Experts of a small language model.
Size: 8 layers, vocabulary 8192, 54.6M parameters.
Experts: 96 SwiGLU neurons an expert, 6 picks a token.
Training: a variant of Adam for the experts, 460M tokens.
Below are experts of layer 3 (counted from 0) of a mixture-of-experts language model. Rows are named down (a neuron's output weights, with its number) and show model dimensions 0-159. Each number is 128 + 32 x the weight over its row's rms, rounded and kept within 0 to 255. Numbers have three digits each.
Before each expert's rows: "raises" lists some tokens whose logits its average output raises strongly, later layers aside. This comes from a sample of Wikipedia text that the model never trained on.

# expert 23
raises: "c", "at", "m", "v", "ating", "u"
down0:093139120182142112092132118096084126139107171162104093093112150076099095124137148113174145075191163137142120128171133169084083130107150101123090101162177123123108115194108164100120154140129094106149092206118109089156089083138113155194154086114090075168148145130082156107118144117166068125125163120119158096071098100138075165103115153193114109099109139086121153153097071121111141116206171143134193131199128152116171091185161139175098215157119106102128147181105080125114124106058143
down1:136151135140141108193150107130169058107138096173123117146101130093118153142146086155148114116145132097142107122110157185118115183122140095125117163110174136168074204143162166139135141113173117127081128118077136153115117183126088085153164136189153154079169148094091145130118117161185144085148147127130169099198167148127093148092072168102136091112149138164188121156175087064116182106130199124189172090120085175155175132106142123119089139160096100076144139104103164159096059074122192
down2:172092185128123135185095192138185110144139109140145160108142156103188133129162105117134116150158116105098119073118138068141106151183155095148156094159108102124051110110108149114181174158136101140171142139128125165107176132161153137151138083135118160142140180122093115121119143109122144116100139166107078135125135182138128134134133147117189076091096155165119094084098139116081185095160108123129157133065105156199126102105104105124145189160086103056081109089149144106217141148119170
down3:183152088112169177166140102097175068150165174092130131140173166162133135072166118136115141117092103161138059153183086109136145095105136166211106093096095132164107129148162110137116166206170184142120146117169131125138181072100140113151142144178148171191111124095162165094126125092151084183162181120139129125103134157163156111120146109183133157088074106124156102067162077143102123164169068092114146091172168146139108120079137129140137142155102171111120154127083107143080181158132131
down4:134111123093159147157137186115128152155123131078166102166150098125120111155106104151099118074109157146108165248115101124126142108131094166114177143110131128168070096113131106118128123127101097042170150101151142083125162121149100107128117100186148117148123166093075120070118134126057124112098192152121155153159138127125149112114092130133179150155150113112122130156121100167122139159117079118136106095132157131177104163112136138128154096130110070173088159100144085121100098134092118
down5:134174161131152122173137119119128097145113098186112083088107110098132095123091136094198126109136174124137166088167110127113113147155178147140140121126123109077110119110149085141160142172124084086096112138123125124149130127163045150115169093151108134160106064100053162096132115085121134164078128145139139135096099178101138131170139088111141030123092080128120183100161123090158141113162200072184222164117138137136162142117163114147069139131147098100125157185152156133209153133187083

# expert 17
raises: " in", " and", " from"
down0:130096150127109159127136162058066126114143149179088127112058076144132173134120134123186083103181151160085162074122099097132125086142080160105146146131094130137156154129112109104094122097190098139159115071099098115127179104143184149151088100093130117146139118182156142064084124142123077060173127105091075079125149147126071131097123088129153112091114063117153120107196164074142133119142095122101128085104144120080146083159149142098144092143106108039187098102092175136103099078172144
down1:113092113139137097090118145105156150078110094138202170146148096145120205153139113142114106124126105094138156128152109141060156146148140113152160142141041095150141153172090113136113130103158103121179126105107136116161109162174140114094089164139173122097102132093112154108156095142125179119125136146162122099133112176033119119125085113122232164149172104207153118130100109110207151185176157079115056127166091169114180120122075145086092174145141116089110092121149122164117153159120175
down2:153139170150142180126136114104048110103108077082155131167139121100139098106177099081142144096156095137139127111080145128160098117084164087140077154099110124120084069146132057110167109161171100171101170155233166154147092151183148104129145120104097126097134077123092136131137136134131106074024130143090108105105095141168200030143149152145107137109162150071103107182096143192119112177120158142140155136173161121121098146085112165159183100111177133148109133144108165137130084156111120
down3:086129111143105132090155139176098171142116161145148130139175119147145102164098159086152100151153084068161119158195177150081113168143148114154110133161093086124113131159160143102132074082180117120081134133137128128134068145171132139132140194083135123154197110082112136095134138077166133111063070168165100160148069083180066115122127101129122174135173187113167164158084104127095131157166161165172105165132102180161130148153150154130121210126118101112127130138153145132146128098149152
down4:135118128107173089135090124117104190110107120104091066153110105165143130107131150166166118096159128147168179121111144122109082132130139088107094090122133155169121130115117120072098141092169145128131112156162088132142142107075100123185143109153143135159125161165104106125128139164158103148086202134145104166082085148158138116100116078100135123115143129185166143192126148111087208138164150150089150129128105103107139117121128124086065089143133160138128155113146082204210179123142160
down5:121080071098161095122187138162149140121141105131086128126123092133077151119110009138145148111082058100129104125153105120104157142130098123112127180105089152143064090103161108142069144065111174108092120127094133160098102181099116097086135181185117122137148169148081126220138076136062161149128126172109159145128116078137155133168120099127147125137119142133076129107111070207111072152132149137104106122123158137157125171166087127114095164122154072160094192090118166184146087156093088

# expert 62
raises: "\n", " In", " It", " At", " The", " As"
down0:088114126164173151105082117125147102155146127101100127093102148141076118121137117062106105059099141142088136149137171189145135154124117089090143068104153126156147141114116129148097063165170108135129134160125175137141092099097091146158142150179073124127155091151088086170086104186089152199113183130141105074132120090059105140091148140169152154140114130110134139120103163133155146101177044143122118102183128142156121115063131097102123183147145141178134136098100131112094119121102134
down1:156130116152100128162127090138082131083154104136155142120167156150181109176122152186169104122131064166163140173117115104046085084189145105171114098126140174078080119163142147078222133152165131131176083066125094192153152141129143134111102134076154182154160165197166156125088125142078140131076153145096122145155085171136218145117186163142104160102112137102176111091119109174154099105154113085090105156057126116095133133130174153148174135149107131122148124140165122126126100170120120
down2:188080128142066108153144122108135103128123119143083133099131093146140118131136095091134080148132096073164119102168061160072145112164126179094146179130158128109101133139044130141151089129150100183090114137137194115137061092162009052113082132154128123142044162124104146133152127154097140196122117128093163150096114149146133088103123096105090165132134134148207167143177101174113103133140137102142132202065091131111114129126131134182128123147109082132120108178121155116136131166179090
down3:142136093144167125092101172141110171165130172178135167074113126114122133158147102068089161103156162124144146093157143080119091073163120156139135143093192135155120132149149117119163186172221146057095129109128119126116157114138049103164094130127165165086117078177079131144103212105159146102095128116123162126113079171155126132122172195131135140027109119139184084154115150094120132070122084071120136164128089170137131113131106068121149137086138125066125161113081139143085196187124156
down4:094100171148093129106138122081108097108148090129111126138103085099107128150149148103163170126110120168130108106083128142117124151191139138152079120161101067119122148130121151086148135146119117105154152077098109171153133079165131158129030148121113120086152088106166181099161179080198124098140100111178096108162143127140052149171165119169100120102103107186173133129133155101085125143050094144138071147190038167085148139146120163172117140087080129155153069124157127101088095173100151
down5:130104134140097146165164095160150098169079116116126152160154135079118148153063165174150066144084148179098115120114095128138133134223155148179138165125180118110140101102165137137202108082079127191176133203164165100114097128154136076083155162182113110157085166161183078120153146111147175132080184111064142182149134168137115147130170081138119111101083106139112177130100134149096117093085124130110129128133162128076147050090102109159088125125131157183121145112156104175152145124111100

# expert 50
raises: ":", " |", "(s)", ";", " and"
down0:124097115089183178130092144135117078128135095150105178159105155142133105133112126156119114066112168099147141115136071139113078104125084151168083096140051146078158094118112116124135168122107082145115178133189179131131117155095047078136111097166101153098122150123178126085164159120127122097114192155145143164183099143138159097110135146215132162119159161162099160182058123123175100089132140105123124109162159097144029096070072148156090140044114133123145194066159136124141112180099102
down1:146179124120139152093130186094156170170144124133149104119106191090126152155123040134161106176123085161070152165107094075168139146101152139128115175110124109136148081142129128105095132103111157157093121146194136136160068109127123072147128134125118132157166153202076109120161148116068126149154148091177121166136139126140122089130084144155154128142149147132142055111032164144088094117108087070184094122085226132119109150104124166089131147153121110088140124151114177119122157115111071
down2:151058186163114053104157119103133125127199176170113078121142117185111111177111187118169078143155142113129105117136099111103105129071149178110122146133146120124104146090092137108113120115101140092122147110155145121185091199049103124184131163097155108184156155159148152101140092114131124113108143085176186051138141120088151140157138114146044142132123076110097119130129168138091122093101152132082160121115049171110117103147109120098124138131151125101190168142196176117135138113106172
down3:106130132099146139124121096089129092117098149196130140170144159140068113176170153153053182070093088137104141059091117101128153109155129130137125105096122123124173132154128135083121113124118166146143111110117108117128143123091177128121103133125143157093108126171117135062106184230188142085196177073121120129088128099077125144121147174157121126109136128180125070120144133138129196068141090118089083151155111189099120138158109135126110149126179181114034092101111138090117175131096114
down4:103163145143125078126151138086181130114131113170135087125118110116140145083141153187176101207169174189149122095085107077122090171133078124149094171116175127131113184116138085160156140160072128116158151118127131051110106079108139194125143134130124130131152112114145173085099152117218112120064084081132097109170177096181123115108175157144152149120094124140189101112162094199138162051118120130139122160135129140103125146138121146125123122131073092086118130146156148128109156114162112
down5:039122105123133098149127116120167124091139081136197104101113154126084084154146111158155114168091164111110097138140081155086133153105110131137095145146175160127118081164149145125112096137125182117142127147130119136120088192087126151137096125055103104160154132160114170115141075115142134155139136127068093169124151104172166164169109122219143146115140075158125121170181112131111151152127080107061123174130104156091119105122077182136128131108182135071139121059136132075161126168115123

# expert 20
raises: "|", "Un", "O", "W", "\".", "The"
down0:124178173114133083145072126148128112112108107139164171130105178196134121118172138048161203156162131130108099152102159127155061096138087082154086081149105135089198090112137172093116120192116128114120123121100139109146174160128118114151097141120126153129099156118063122058113071162057132088144090115133177087105114135122187115178143160139089126108120153093112111161156147109150131123158095091101112138091133096110078112100180131134071086139151111151085111098156133100154165119165082
down1:157093124139147092090179108129112118121092076089139186126132176150171139117153049108128127102126130089171096083130063106098162120140136135136114159108072112177149147170134140106062111107114129120086114105148145109108154163198108138104107149193165134176080162101086119120164184138141125187088122161077124193185150142128128097120131144161117186136167191157176173072146147073134127076128075100166118076163052159147099141191171116153111180061170146156128131127139127121146149151145122
down2:120137122083177127121121123081152112106094115197130167127148118102139212109161133145099142149148090141147080176142130142100124118116161151128199103099148084085171055136095139159125113179191109162173168094108101147176127128194098093063153141131140097175106137138080133071142128159148124085179156166148112088126133075098135160123125098140138100106127103160140110145096110096176176128110121095133097147141123085162141120135085144112158167069132131179110122147169154169144162164122081
down3:110127116167155146167114078158135094228099128123128108169163147114092133124097085099137153129157102144130147113166153098142146208101151139096072104105087136147111137071151098151164096082087144150107054156110174118099105109108100088103179109056162153183091082134147109158107107111090091115075172110146155134086150086110068167129083156057113122129170114147102167113133149132090128108129172178144141126110214137123148092086072089151096171131144142153168145149181145133154126161126104
down4:137114141127117092155118170091187133144123134149170161132115109189122077124089164118103141122116137109119100178072142099109142150080120179187103113180133102159139161106130150132138107089147083095165157127134157087094119119121126124124124124106085194109089091111105078135169132129118103107101137112167104109143140103059134173102152135125100183194114154178174129162148153088159162129093127144154086139124149171169144139121169116142124141116144156086087115183105106198181105194163244
down5:125111187145128138067176152115192068177150109160171109141170146109078140092109169116172129175133172121120145109176112200129169147122108108195093146040119151138124138061160074134125091152080120150138117111138120132084122106092132129139140030148104101154114068099129167077188125146096159168046150097095145140132117057158154153077129062113111129111136088137179117101175085152135175120168153156136106098139100173164105127077145119117121113140131169089087179077123120129140136092093177

# expert 49
raises: "-", "ly", "-L", "-N", "ine", "-E"
down0:188198159075099147170170098142047101155095081075121145088166114111203128130131163152111174127114098171125133121162128101098115129098100124185135134139148138106161145163153061165149168114120163083140131118129146183132131110141135065145152162158121159122160166161157205121142123129172159129103119148101114141139111133171114141125111099105183153107091249168181121215107144158080110092137132092132146126088119118119154171117183150182075170097132127125147150156148063091148122138122163
down1:152058148081194148102099109197136090128119091100167171111165126097098157229065123181116180113070117158131103168140112076136180164096140107073075148084163164184177121124131082175059125153106132136116163156137074134100182119123118114145074172140136103078099108147154125167166170110143146138141103168195121076074142146137117130111094110157139084096116136084133150082156136185139144111120182118110106107077124116111092104084133129074068195114173168128087137149137150086091218157123115
down2:127148086119093117147115137103124156103116143096072130082098150084126088142182141101214137104147117125140103108084161105166112124190155148075112126141095087108119110109102146144139150101072122111079166109142156124122093134091116127139161116124117097198142071099136147159112111124083101158109128142151081162122138112145125089133160152136173101130094176098157153119100101130118126164140130142112188142143152088163133180112170156112055098120129130125085137111140092146133086116128000
down3:085152153112178111153068087113081106100141106093081146166155114082133127166112115110113100095181116113143118149127150096102134097171119153177124080137163108134158136164095095085073088114132141095106088051123129147138124125094090106131119125161135125157114103061216110134113146116156171104114126155133173064084122134096074139091172071151137118124139102125193068116083148120163116123168113128142196172130119097103159075123102166154109183132121133101134118140090174122160142097114120
down4:143132140127123125179112150142101181169122101144167120136135140113158126102176112157199096141141175136138156125092146117147125144134131118087151156104136125165116058114126180131062117127113159173163145134144190093135128112041152150116112132177075088146145127157135103141129129137065158125133134101067151122116094112150078154157081189095140123148088153158157185160142147160099158130183145082069170133118161153084104123160099115104167097160093093096113142095150111171106121148068047
down5:134134124132121106097137094174170092118150089113162162150146107081164118124159174105084135148093107086181101118175141118135145122112122074182067136085163201140082131081093106089190116129207106090159162131099146152118113122095161117087168110158153124144124217078144157190136154131184128132118135153111091161120144182132085123126089108059076145053109123201112096150151179138179151118082101101120113091151141087130101118112124110201104121072153113088156127140155127139191110155159130

# expert 63
raises: "et", "or", "–", "er", "/"
down0:078095138092115117073077091131105144142127107128123145161140127167116118115174143104115122096155087147114082096108161090088027150151153100118080056137071192129157146126145089156161150188120118116136092113106082093134156098086177146099116152156060134086150118126160112176135144100049118219144174161083202123095142108100109166142151110110112126170066124087134151183103131173191147151117116108111179132088118097101139114137135097165168182100138108138046165096106170118198158132129160
down1:145156143106146079096099191168156094159142147129112123066160158037131080103131095104196169151147138151125180167148150148147125094120109130075075170121154128111137029111171100111128133051047132107137098130166138136093105126092093062101129108170115125148092132138149110110142118180136084122136082104148150126150101107140175080135129168133113177107117071104098213142108122168127102125084122145103199149130160119109110131111132133117116091110086114106127148133139137154090126102166079
down2:169151169075129171096153111110111093104177136162124096141171127136176134154140167139101163087115128086128130137150089154135088140129165174103136096166156204189147165142110145204113121111128164093201164171081102063109184119116168120136085133095179158070109158154115135124152223146152132100171092157154129127181085131121054126150179122144105126160140125132195093089103181171117182083113153148074051133105150157184123162127115093096137122112088159128082120153188151080166200180143163
down3:134155150128071195126123118133150088170146135058107133101180128197096080112131132148149110134139090136129077131161101113106110148155130131099082140164127089140102162146076075153089181152190137055130170146139108118115154115107151168087101135133080101179158134160131134061187122063116103144102167157113149102150125130126150139106177156159145153155082123086151155121063062090107121172153156124126180073124188137098095120130194189132052103146161071198086116103098123102139100117046123
down4:085122131109148085134110097127113117175113135135117144100153145113121142106114121142151094166117147134158134132121123164182135133106105143109140138069123076060140095077076108081185177083061115147115135122149142115160075216123155137154129148100084137134091162128151161137160101167098188135172157086102161134117066140067173130145062127082149198115092124092076131135134141160135101126108108149104175122103126083167043122120072111105124097084085134112113161138124136124169085136079057
down5:119140186125075168107077120194122110117168145149142138183118171136121099113161144088160139101117172095142088102148159137157067110133155156135126135088126138144077105097172140136133103134131156168155128124103046143108152110126135091081165143137132148118126158114144125062154110185160077115111135131103093133111147141117110076090171102099110098110088125108064069076112178154133104043099166133115157094080135119080136123150117099129109141155090069116163158154073112138063119163106101

# expert 27
raises: "am", "y", "yl", "onym", "ob", "us"
down0:130103094129138110121178149165140089131152077165055121121153090122129113082065125111153105057112157078051168160127131113130102146129141177143148097120130193135145062143169133141096091162108110114117157163077065125158170120115151128130137139068127145110121117163123116166141137114092089146117149197156087140139075144119137141135060114115127133132079155079099137093093091091107110133129118116106116142170131157094094159124115108191099088095102144123098191115156138151079110115151147
down1:162136115172116189102114169055115154165147147139095083120182144120187075133128131127147146104110139103091126162108070124149130079147166161135143103154096107097146111131113189112144159115135190077191153071142066097151099147134158145126144129186096094139142140149138105093121109175094097101152159116089175124171104148185115119146141086095097051124091146132104134079112132127117088108094098109111114208144181057120172166151077105075102120125097142138103139125164089128159149120101200
down2:156135145138182169180059130196054096162121142163153089167104101128120136139153105119139166129129111161123108100116154156089166115074116102116119122070141150144053109118136134171095128153170165196116094098121142137167174126145116107188123161133160158108128181057125127070111153152116128105121109109146153134139136106065117080067097140085166113081136141162134086189182151164095197053123111155141112131164118170165194106094181173107118123108175111149118121132147107149148097089146126
down3:141110136141083103109140155154052096137147132134113165065046155132154120161100144077142116135130126086149095159218153067145133128159158126148120116141064098130096092076120130163131124163116147081174152136096131067132140201111217109093105151147068112082163133141133107092181116123136113119177118075112125141116112183158153110143152107146165151099070160113116145140121141080123108076129106095097120133134146069096121210148068164148125121149108093141089141091111130123150174137147148
down4:131096134118181094136159127153120103128120131159118083180174122126152151104112137153134122103112132110110082177113158122133159118085086101171139079119128100143125163125131132142117081138129185154119100109147144128105142136144126171193123107074152124117179115149100135148172159141135101128100121154080087114161170141111138112092121140154137107089104169177085092164136135191123173127142125131175083150156119130173104164119096102086173135101144131049176177093146065089184126105120124
down5:132171153083160128116113126135128120115094103089137112132150175125112126105223143186137199084180150141207128138137175174120127129115088099100089082129158134188108148113185123126134102158109122180093065114132126079118136131102096156114102135115166103088127110163139166128103119147196067167149122088124084162100110131144120111073104169138147085096148161117122134155093175125106147186103125139130107168152109175136203132158168186104158153121175136132098161147127149088111081121119143

# expert 26
raises: "u", "o", "os", "us", "ida", "i"
down0:149148112140131136131151116113045113095065144140128168070115166085145172130150120103109202116159128182141157114156129105150109106136107147076170137099112118137072086143172085093134139133106125137104115098151206106102100129132132117110174137150077133126163112161084064141148125136099152144139097067163103182109134161174168145074105109127129116112127118023099166074128111169101078150145136147120102102100177162157128128118155125113080137130197102128157146092082127181154139103142062
down1:134135167150086145117101099117099087112126145113076129133130142097131119107109095174187100097129085099149129097104123126139090129159163172103145115125145125132178111130187121119184125119097119144147153162101191161105164126126145131173116118098156112096109150192111104154096141113147051149105140173102126120118139133078210101076113156125083130133098114080077138131091148150168092188123140146151098146064136153147152099097100148097170084101131163120085126159126125187119121149172094
down2:114109096155207161109125122107125083146055107123128153109087146160162085137119107094092165160114140090111146106111109132105155172121061171111133115139100057176148095196093174178198101155190167161152187095096137179129083205101169145087069118143126155139130152138138142140115140157126048135081072145116108157084104083110144072130118077133147130167142132125122091140154069157149070147081092151198069135135119133136131162083178115135140165179119083137171112087113112087064131139067122
down3:113179087216120101156091111124199126142097151129095134139117125176079173140146108128090157097069099142119162117114147122107130100117102108130189115072103177158086106170117134113134084113156137177082139118123136117105111127170088129122088114133147139128109163211085199121157106140200142100152142138151190105115094124056125055138122177132154110188166144112146099115143137097178111099083137136111125093189165113148137078071126098106120111096153141110105148118125158149041115144068106
down4:136127135145118191160138132114138155120141165178179186124105161102071131088147061131156153148091160160146047197078102163138075125137134153091163140148177117121132130159094203123190115160102143066142143138125127104132159098068137145163142073037099091116105141134145101110158125124094152142087158076147148097141069155172127099081122120097085092109094131096146162122160155158152132120128101209109115116121158123150075098163079112110137122125125120017118123063144143176151192135108117
down5:111131096105191108092081147129150095112107148143066105109138159116109108102140133143116077102093094160099140195132161083123200159122157184127091108130096161167096139097097115060125082082102162131050103191123107200165111148093103138119145140157121128134074170127180082197154122087141104139152146129146152179205139102149121145147107124108194140088153160128161095165107141057114161112115158104155144091118152107146098081131088147157095127092178175118126097112126122133185131161097147

# expert 22
raises: "\n", "|", "The", "====", "\n ", "==="
down0:127119131126102147148124093142108092082174156143079134070149128082171121140065171133134167109153117131135164129112061142155164158163155177087192094112123140129089100124139080127161171059109172135131191115129092147094099097166144117121161095124127128128133085117156128109181149097148111184160085137118136143105147202122097171058112163178180188203074117122142116138049093120152144078113087094117164082142160074164086114141139095170167103127061117116120127124064121091135146161146249
down1:097138112109125141121131140168128184129114056091117113162159134199123128115111100116115128161128089065131154083160138103118108159137081097099126151083106117119161122134156115107152132132161157171131110103147130154105138080158107149146167160124113175136122073107125126128177107082064123133163024166169169153134170156110127120121110146160144151116085150065122073114150084122138148128081126159123170113123090141125172114159119182214136165113105091110124106102156156176130121164143200
down2:152130081148101090220185178139126139156120115127091175057145143100163125105173169122140141145133102150086072154104116175172091125159074065097132100114139124096113072057166143095137126162112102088143173118112163140122129126119166149090123128105096161043182157145175205091077093130104177130095183137173115142096108153153164176079141110118110117090100080084152219103102156096158134146200083122151088132098150090118131121095127099116139082100131133159145134124109081130152091155156107
down3:078182118099141133169109174099119148111146141142156117128116116140105143128106087074070133116163122152146115091136155132141175116145168070118117117198084146118170114128165150077112103093159125111120141129090072090123143116116087114111121136114201143146125087140156153112189122142144141172112097101149077133139149126127095128129090155144140125122149147145157129162153118091139123114133097173145059162126133099112133114136183108241133060094091108101076137132086137175103161140193000
down4:122110183070078138148131182135076120162122126133152132160135132164119124127128109118148122087170131113111134119174127092119143167080174132158089131119118135136113163148161094117189137131164122158121105117128086064069088124178081126076113148083137116135107131155098109100174118125157101119102156152127154089091101105156117110112058135160140142127105166125133066144136098094043116130107130140152106099112148149178142140077158109050107086137124138089081147212154131212114123135112255
down5:103097160112137097089099139118134166096110158103101093061069194158074126169132151125127143083168193113083084208193109121087135135129155117174146150127097158119152144155103122095101135176161133120088127121144133177093154156168121177143101194136154129123142183087111165089126154149077079143075051121086132125136186162148076122086116091201134164129165176117161101165144076104129150158166124187108119140130150132150159110120160162182123104143128171107140091154131141184139125162125032

# expert 12
raises: "am", "aff", "or", "on", "all", "cel"
down0:149156104112042098092183065068185130085133129151139150104142104128172134111137150190115145145106097098193105161149109065122107153140094091158138093162108142101109150187127144135167128133171135122144128158117074175106172175128172104132170112106150129096155164129077199145139157141174142077147201099086175131124121130094106146085126130156158127104125118110207159144161097126128147168153089137176101184147085155058170163151128136133103109104111147059137146132133091184111200039115107
down1:077112108140168086104124106094133139097161110156171185090151140130124120116134171114072112083125114147088103131084101134107089111079151196085138159135130092102165173121096142110104192099166123137167100134156139104142105178059176146123120134107106125128155113135158189175097055174160096122078163097114180145109159138073105187146155087101092122145102103079150119095162154133114163084113189108064127127197125163136077158144115172144187104127075130192210089154130123143096194152074094
down2:089187087073173172178147149150095202142173091096110112075070057154167119097122145109102177144136089158114138141088172083159156102182135106095096124142182180113128145156170094107121099085104042130111160179158143148125097127151136145118193185175125096147138132121131078161100088113096141151178138128135168063113102157128132128137135158077179099077111129117109116140155047114117070105084152162109092124088156106114112142116052137087124146151119069147187079135085202117153171089178111
down3:091097167139167109110109145187103061144109148084159155090064072158124104166129106125125174111139081120174143132127175176180069139116155181154117171144137185116185124085102132097126074209118090117114093201146132133119144113099114066077097095076091142209160081153119138116151144120103093122142090119164118103087120139116172133157106143185109140133119120116168108081100127105046158068141087160060133161161086180083198145119122163163118115112190060178101157089152143140117082179160147
down4:158130155100107117092122108161149093107172135072121138094088138146128131111113129119116129145168117123165125088144091122073165085108090103093095139091080081079109117098161145143150076121102130099135140119129141091134100065092127105084095116108108131164110108115092064085182081144075169114080112182156107130131135107131143125162102174159162130062092074080069146097147113121136139140102155152123156142158097117118180113132095095192128131141117083131179151159116117132141134051137141
down5:112106139139148118130122144112134118096124155164109129090112165125127090059130114071117139130124130101114151075093131139158117108152068145134174082113111128105142163116099156172135145114106114110176169139145168132131156141091155166091124162114081072120093155147111140092104125162158084171153071128098156129185181085041112120147150123110138181172061134099067080091158112116171152098097133129103096086130155093147074172102150143142136119183116116103137109131115138117108115154149106

# expert 21
raises: "ol", "ra", "ig", "os", "ir"
down0:164077113144160126197137123137089109128084141149103131142125133150137086106111135118114114213133120099138115179125138148168102128100165173139160164121095129128165099131129154174119202122072159151103140113171202159071091184103115102097112118168120124122141058096200112086115124083117121196144091134081109137137151095141124094230140140092140136103104161090115198078111152088140074183130184086179143110112143107099135133113146117076156143102188135127091106112112177147164052164124131
down1:139181141124105178120071129140080105082121101112094172129172162111105218151112119168153096142141171129104107090146126183118102101128159125057122174104159141103161063121157146157112078102137165101125087133147155119156153137166133137156148125097164125078128141173128188127159152135036186118127116160150129088141150117146139152164147096174131151115098127076083211113170136142110140140103085167070107107150107093101133159055129107106098118139122084139125129168163131129092086145112123
down2:112143129109188159142174115129104139180185163158141121168116139096149145143122184102165109110126148178172141136162099132122137101103121151160078176146135131107128074163146076092118169181122124119113151087141167146101160135125127171171158167153141143147126144096109145118059159137140130105088078138169069145118105104120110144139103137139163093156084165129178148111165145152085072066167113109163171120136140101108139138073154157136163173100133106115183091157136062161116160131117178
down3:095144155079087158124158076136101084155058164151104150211090116078143115131207128141087126094082120163085093146162119162121123154170154120136122171115111122102084095064121141072155166186107118120094162241138173127148081077128160136127149078092093146107137105138150141138108160135091126205115202108070127132134118090168087124123111131083091142110088162099077127138116191172115141151117099065155195107072143161070053124092084139137102154168143129085154100113111147122107154162117108
down4:093141162117143116123147201119066129104214094093140137120072165151146135171118120134136157063147105155138099119166134095115109111121154168112086134102115070101077191106129111136117166122174117136159094132111186148145138100089144097150144154104137184087171147168168181143133137139169156161166155114139078161097157189157132097093103123144092175117111106167138036139089144145071146161157173112165119159178142095054116126127124132071149061200121159141116101132108078122096139130114113
down5:084109152149135140211068126148136146162181186120139073234121114131136121052119147134136147186128113124124162108123133110100143156111113154104089142099158109134176133140124173160137096162098094077127187101188074121111152082142158168115152118134141083169151077100148111128179134131136097104149110104091150116133120115182094172099141147159117149074097132182142114138108167068176134079180091138120090170149154114128169037160111111079150154125129131153071086146154155107140105056110122